{
  "n_layer": 9,
  "d_model": 448,
  "n_experts": 64,
  "experts_per_token": 6,
  "d_expert": 64,
  "d_shared_expert": 384,
  "activation": "squared_reglu",
  "moe_layers": [1, 2, 3, 4, 5, 6, 7, 8],
  "router_score": "softmax",
  "normalize_top_k": true,
  "routed_scale": 2.5,
  "balance_loss": 0.000392,
  "balance_bias": true,
  "router_noise": 0.1,
  "router_cosine_scale": 14.0,
  "init_std_router": 0.0152,
  "lr_router": 0.00036,
  "vocab_size": 50257,
  "norm": "rmsnorm",
  "norm_eps": 1e-06,
  "tie_embeddings": false,
  "optimizer": "soap_variant",
  "lr": 0.00484,
  "beta1": 0.95,
  "beta2": 0.99,
  "batch_tokens": [131072, 262144, 524288],
  "seq_len": 1024,
  "train_tokens": 393600000,
  "steps": 2464,
  "dataset": "wikipedia_en"
}
Below are experts of layer 2 (counted from 0) of a mixture-of-experts language model. Rows are named router (the router's row for the expert), gate (a neuron's input weights, with its number), up (a neuron's input weights, with its number) and show model dimensions 56-111. Each number is 200 + 20 x the weight over its row's rms, rounded and kept within 0 to 999.
Before each expert's rows: a language model's description of what the expert responds to. This comes from a sample of Wikipedia text that the model never trained on.

# expert 14
Description: Prenominal modifiers after articles or prepositions, such as new, this, his, due, local, and participles like refurbished, cancelled, Chinese-owned.
router,201,224,188,217,193,196,196,202,224,185,175,197,215,202,200,194,195,224,189,174,218,201,241,219,210,181,195,166,217,209,165,172,205,215,182,213,204,199,173,174,172,213,230,200,163,163,178,239,212,191,207,180,209,193,201,194
gate0,217,188,174,213,213,192,198,188,208,242,217,145,205,233,238,201,214,180,222,214,161,185,202,211,215,207,172,196,200,211,185,209,206,202,189,165,208,158,217,174,170,223,209,195,189,197,175,164,171,197,216,195,240,200,207,198
up0,221,179,186,191,220,202,198,185,190,217,188,156,206,242,236,207,223,202,214,225,171,174,189,214,210,219,172,189,188,207,210,168,194,187,186,198,208,165,216,166,191,205,171,214,211,212,175,180,178,181,242,184,256,176,175,174

# expert 9
Description: Articles and possessive pronouns opening a noun phrase after a verb or preposition, such as the, his, her, their.
router,233,169,212,230,233,189,162,212,203,210,234,177,197,210,206,195,186,208,184,219,230,176,191,181,210,176,185,205,213,220,202,174,211,197,207,213,177,185,205,177,187,205,205,214,186,186,234,217,194,210,228,221,177,178,200,192
gate0,210,169,201,203,199,170,217,191,240,189,170,210,211,193,184,244,199,186,191,203,173,216,164,181,170,201,196,169,215,179,213,200,196,230,193,226,228,194,206,205,213,222,166,208,208,202,226,211,205,190,143,176,217,186,205,209
up0,235,219,164,185,201,189,227,214,223,192,207,221,221,222,215,229,227,208,187,190,168,191,197,226,156,201,221,166,199,227,205,237,201,221,207,220,211,243,249,206,208,223,213,195,195,234,200,171,210,172,175,178,206,176,188,215

# expert 36
Description: Final pieces of surnames and place names, such as -son, -ton, -owski, -ković, plus whole names like Milton, Reynolds, Schmidt.
router,211,197,191,205,196,209,199,196,193,206,226,219,172,208,203,191,224,194,176,221,186,158,225,181,166,220,206,189,186,204,216,208,204,192,184,212,217,187,162,191,216,199,194,199,182,229,157,162,214,226,186,200,219,230,219,239
gate0,222,140,201,187,189,183,223,184,201,199,168,181,252,194,191,199,195,179,196,183,181,237,168,193,190,154,205,212,190,183,198,193,180,208,217,213,210,224,169,214,213,188,206,176,182,184,212,225,204,206,202,195,230,175,183,188
up0,170,199,181,189,149,192,180,172,186,226,237,222,195,200,146,215,220,183,222,214,181,185,233,202,187,208,180,215,190,179,244,213,200,202,176,169,185,232,192,196,206,180,179,191,169,189,191,188,217,201,191,205,204,224,240,204

# expert 46
Description: Standalone small numbers and blank cells in semicolon lists and stat tables, such as 0, 17, 21, often zeros.
router,208,218,207,205,211,217,224,188,196,206,183,172,190,187,199,230,200,203,184,210,227,215,181,196,207,237,201,184,219,182,174,185,216,240,183,167,189,190,192,199,233,198,209,211,191,209,201,187,201,186,196,200,185,200,225,208
gate0,214,176,212,234,171,214,244,147,219,208,162,183,216,189,229,216,191,224,235,217,206,172,173,181,217,190,194,203,227,213,188,199,205,195,212,199,204,187,194,216,200,214,188,213,192,210,208,163,191,193,197,165,199,188,224,196
up0,182,242,185,186,229,184,165,227,212,191,222,215,196,203,161,167,219,194,157,208,217,209,215,221,190,184,204,199,158,188,201,189,207,196,207,201,196,229,192,175,200,200,209,201,177,173,218,221,194,196,194,222,205,204,170,197

# expert 28
Description: Ordinal endings after numbers, such as 32nd and 95th, plus the, time, two and word pieces in dates and counts.
router,223,206,217,244,218,193,212,170,198,230,170,192,162,183,216,181,195,205,195,220,225,176,211,200,201,217,202,205,214,223,187,172,218,184,166,183,210,210,208,175,206,198,185,196,200,222,211,171,201,184,198,193,218,209,222,179
gate0,190,204,205,234,172,182,186,206,249,181,202,207,188,231,198,197,210,183,168,173,181,188,198,180,166,228,177,213,232,158,196,181,187,218,173,208,217,199,203,178,202,185,212,202,189,171,191,210,212,207,214,187,201,195,209,208
up0,204,193,188,170,232,209,222,195,156,215,190,196,219,171,213,211,189,218,233,227,220,211,197,221,231,167,225,181,173,246,210,216,206,185,228,191,189,198,197,229,193,212,190,203,215,221,214,199,194,208,180,207,198,208,192,182

# expert 60
Description: First names such as John, William and Margaret in lists and tables, plus the period in Mr. and Ms. and the N in coordinates.
router,167,212,229,147,177,215,180,173,195,208,208,203,196,174,188,205,221,200,204,208,235,187,195,243,193,206,209,207,224,169,215,209,234,214,193,185,158,192,199,222,233,220,164,144,212,194,186,189,189,216,193,203,209,202,182,190
gate0,205,191,163,209,197,156,200,196,192,202,178,167,197,187,178,242,174,188,184,217,191,252,185,206,235,199,167,166,187,228,169,174,183,199,197,201,187,209,194,202,182,187,205,219,192,197,190,196,193,229,184,184,215,182,187,203
up0,231,173,195,187,208,213,219,164,242,168,212,244,192,215,167,177,210,245,217,183,206,206,192,209,177,171,177,186,169,179,218,192,221,212,190,198,214,193,189,186,265,223,235,216,195,185,230,200,174,219,229,214,189,189,261,222

# expert 50
Description: Single letters and short pieces inside foreign or rare proper names and species epithets, such as Axmed, Sarangani, Kifissia, triangulare.
router,187,182,231,201,170,193,207,159,187,203,218,201,201,202,185,209,191,206,201,245,188,185,216,180,196,226,194,210,195,164,226,207,199,228,190,193,210,184,213,205,189,187,207,213,198,167,207,186,215,191,221,180,221,196,210,180
gate0,197,207,179,195,215,209,235,195,188,195,196,206,178,229,196,191,201,201,187,191,207,239,234,196,211,171,172,176,246,205,199,197,183,168,224,212,190,173,185,222,226,235,228,251,213,214,208,234,233,207,176,220,185,187,222,193
up0,206,202,204,236,196,177,175,194,191,187,225,173,227,186,175,209,226,202,207,173,212,181,197,191,201,194,196,241,211,193,160,183,190,194,175,208,189,234,230,203,211,212,168,162,200,197,187,201,214,185,199,171,212,226,171,222

# expert 27
Description: Narrative past-tense verbs, auxiliaries and time adverbs, often word-final pieces, such as advanced, starved, could, did, had, back.
router,209,218,192,188,197,204,192,196,217,196,204,181,210,212,228,160,214,166,196,169,169,193,182,187,225,227,220,217,222,194,195,180,204,201,180,215,185,190,216,216,206,217,222,212,217,202,158,183,158,176,208,207,183,224,239,169
gate0,193,193,199,225,178,182,229,163,215,205,197,160,226,219,186,190,157,229,186,243,208,218,173,215,190,178,200,173,197,227,206,161,190,169,223,193,200,188,178,209,206,212,179,218,195,201,172,189,224,198,187,162,201,194,205,190
up0,191,212,209,243,172,201,190,163,219,194,193,186,180,215,203,214,173,209,199,236,223,221,209,179,183,182,211,227,196,224,184,190,170,193,188,196,198,191,189,192,192,190,177,171,189,224,185,211,212,188,187,191,198,223,196,195

# expert 4
Description: Given names and the name pieces after them in credits, lists and tables, such as John, George, Michael, plus dashes in life-date spans.
router,182,178,198,156,191,203,173,192,205,213,237,216,221,195,193,187,198,198,218,208,216,186,226,225,201,236,170,204,176,183,207,171,180,199,227,172,199,158,180,223,165,190,184,164,171,181,204,184,203,190,213,195,234,206,223,207
gate0,196,192,155,202,181,183,196,199,211,175,183,179,171,215,189,231,154,175,191,229,205,201,202,184,202,153,190,173,227,182,242,203,193,170,183,223,207,151,180,179,204,218,216,207,203,213,197,204,216,211,200,177,174,192,203,192
up0,194,191,262,198,241,198,192,193,188,208,197,200,203,202,197,178,225,232,197,135,188,198,199,213,187,231,204,235,182,215,156,171,185,226,223,187,194,240,208,214,187,188,190,209,212,198,201,215,208,158,197,228,193,204,179,163

# expert 18
Description: The 's in contractions inside song titles such as That's, It's, Let's, plus prepositions like of, for, from and verbs like used.
router,203,179,211,191,198,189,197,188,203,205,171,205,195,148,185,218,202,204,199,201,189,177,197,201,228,163,178,183,219,178,212,147,207,239,179,196,203,224,185,203,206,211,217,188,196,208,199,205,209,225,175,175,230,167,200,225
gate0,217,219,177,197,197,156,209,133,220,151,210,196,186,215,228,193,204,169,143,200,234,219,196,202,184,181,206,208,201,192,208,167,197,239,174,197,225,186,226,220,192,200,197,197,214,197,211,186,202,170,164,203,212,235,216,175
up0,199,177,219,199,221,228,217,244,191,213,164,204,232,184,188,218,164,236,252,179,189,191,196,215,206,232,199,168,214,206,224,222,183,191,222,195,186,190,170,180,205,203,185,214,222,211,204,216,223,221,219,195,171,180,208,200

# expert 52
Description: Numbers opening table cells, ranks, years, citation brackets and ID digits, such as 6, 1628, [14], plus as.
router,180,210,219,193,220,205,200,209,191,197,234,238,212,172,195,207,191,196,173,179,192,204,211,190,227,205,210,172,177,197,218,224,226,204,167,226,207,192,215,229,211,214,250,166,186,214,148,197,202,178,191,199,211,183,200,206
gate0,201,181,194,198,213,194,235,196,217,196,190,190,236,210,206,229,184,198,199,224,196,192,184,218,196,186,171,238,216,172,206,195,170,196,225,198,180,193,155,196,210,239,198,217,196,167,190,239,211,178,164,202,151,199,180,171
up0,195,200,190,196,196,195,227,193,238,175,190,187,223,187,224,226,166,224,167,210,216,208,217,211,214,174,167,239,227,197,200,188,163,189,222,215,198,154,143,200,216,211,191,193,198,179,190,249,203,187,186,207,173,196,164,197

# expert 22
Description: Colons and dashes inside times and scores after a digit, such as 1:58 and 27–1, plus opening parentheses and math operators.
router,185,245,179,186,249,222,181,212,182,188,181,239,199,211,204,236,209,213,188,199,185,216,229,208,203,207,173,209,172,235,176,194,196,190,207,179,222,165,180,227,227,155,192,206,163,191,205,214,207,200,231,171,218,152,209,207
gate0,155,174,207,196,196,146,239,207,201,199,179,202,226,199,193,212,178,208,171,214,227,215,211,186,197,187,192,148,232,182,208,248,190,199,168,213,205,168,195,202,209,227,174,222,214,197,190,198,190,206,202,189,185,200,229,184
up0,128,199,199,181,194,184,230,206,203,186,188,212,222,190,189,209,194,230,177,225,209,235,231,209,179,203,208,150,219,175,198,252,192,189,187,194,212,203,199,225,220,227,169,190,209,187,188,164,182,211,200,201,185,206,219,203

# expert 23
Description: Plural endings and group nouns for people, such as -ers, -ists, women, players, members, plus other name-final word pieces.
router,188,155,226,230,216,236,200,223,181,230,205,204,185,201,244,183,185,240,199,219,207,161,189,244,204,219,187,180,159,218,221,208,224,199,178,196,213,191,176,185,218,191,206,186,238,197,183,208,213,181,199,184,206,207,175,207
gate0,215,222,207,191,237,183,213,162,214,190,201,194,236,199,207,208,183,163,209,213,167,227,193,206,221,209,211,175,209,225,234,193,205,210,204,209,207,195,199,228,182,207,190,212,223,199,207,221,184,199,210,188,218,187,192,188
up0,181,179,214,217,152,219,194,217,178,188,189,211,189,187,178,183,202,245,233,181,217,177,219,220,183,194,183,231,216,177,182,183,169,153,171,192,208,208,188,181,196,220,205,193,155,166,187,192,212,167,213,207,192,212,218,204

# expert 10
Description: Relative and demonstrative pronouns and conjunctions in running prose, such as which, this, them, and, plus table pipes and -ly adverb endings.
router,189,184,183,190,173,202,189,243,206,207,204,200,177,224,208,181,217,203,198,168,234,203,189,216,200,191,200,203,187,205,192,183,224,194,160,223,194,202,194,175,215,215,207,190,191,203,197,214,224,206,204,218,163,200,190,199
gate0,232,190,198,171,240,189,221,241,200,199,186,167,214,182,206,201,190,177,186,228,173,208,184,206,200,231,189,181,207,213,214,202,222,188,226,205,180,179,175,208,191,221,184,202,249,210,187,213,210,233,198,193,197,173,202,170
up0,193,217,217,192,197,185,186,193,175,196,219,207,192,209,185,192,191,213,195,179,188,189,224,192,221,199,222,199,184,187,200,220,206,199,180,209,209,247,211,203,194,184,198,185,198,190,216,188,209,191,195,220,206,195,243,235

# expert 20
Description: Colons before quotes, lists or infobox values, and commas, periods and linking words like as, while, since, if, because.
router,201,163,174,163,207,219,202,206,219,199,209,189,174,192,162,204,199,215,183,226,179,236,216,230,196,194,167,188,195,169,204,173,201,247,227,206,211,240,208,214,202,223,178,156,211,204,198,224,204,197,203,191,191,224,203,188
gate0,205,166,173,244,196,183,226,218,195,197,182,186,197,174,206,194,180,193,195,201,212,207,226,201,194,209,192,193,242,192,211,221,227,173,220,214,239,197,181,185,225,184,170,228,218,198,217,179,198,226,174,201,209,186,210,224
up0,194,203,189,230,212,190,194,182,206,185,181,195,194,215,208,187,203,213,221,220,207,212,213,201,196,223,186,205,198,179,221,226,214,197,201,212,264,176,181,173,212,186,163,227,204,170,229,189,218,221,204,196,210,185,209,226

# expert 0
Description: Single consonant or short consonant-cluster pieces inside rare names and words, such as Rip-c-ord, Mes-qu-ita, Honey-c-utt, ascor-b-ate.
router,198,191,215,181,162,205,166,203,238,221,215,211,209,179,189,207,203,223,196,179,185,151,191,179,198,200,210,196,182,182,209,194,216,211,197,201,175,206,216,179,202,201,165,214,169,193,218,191,191,226,194,209,172,187,196,212
gate0,188,169,226,203,149,201,210,217,220,204,189,236,199,219,260,202,174,213,162,178,165,216,195,213,227,204,202,202,234,168,210,190,205,205,214,177,218,170,249,180,205,205,222,200,208,136,213,198,189,217,201,221,194,220,203,204
up0,226,230,184,189,259,186,189,187,183,204,199,166,201,185,150,204,227,174,234,234,239,190,195,196,176,196,204,186,164,251,198,219,199,209,201,224,183,226,147,218,200,193,180,208,186,230,185,202,198,179,195,181,202,167,190,181

# expert 3
Description: Plural nouns and their endings after numbers or other/two, such as albums, players, frigates, votes, species, Awards.
router,161,195,232,206,208,188,211,242,203,189,199,179,180,191,199,192,167,167,185,203,184,201,194,187,203,195,204,182,176,232,207,222,214,226,203,219,215,183,184,245,199,221,216,194,194,206,202,187,203,172,180,181,167,192,196,159
gate0,215,181,197,218,250,205,203,200,201,203,206,163,214,194,207,197,229,157,190,171,175,221,207,185,200,154,169,198,222,191,179,183,202,225,195,189,194,201,192,189,180,179,198,179,191,182,229,242,208,186,221,222,166,167,196,230
up0,185,223,189,179,156,199,191,199,195,189,200,244,188,202,185,206,158,238,202,234,231,179,194,211,200,250,235,189,168,204,214,222,191,174,210,219,198,197,211,209,221,218,207,212,207,220,169,173,189,213,180,170,229,229,217,175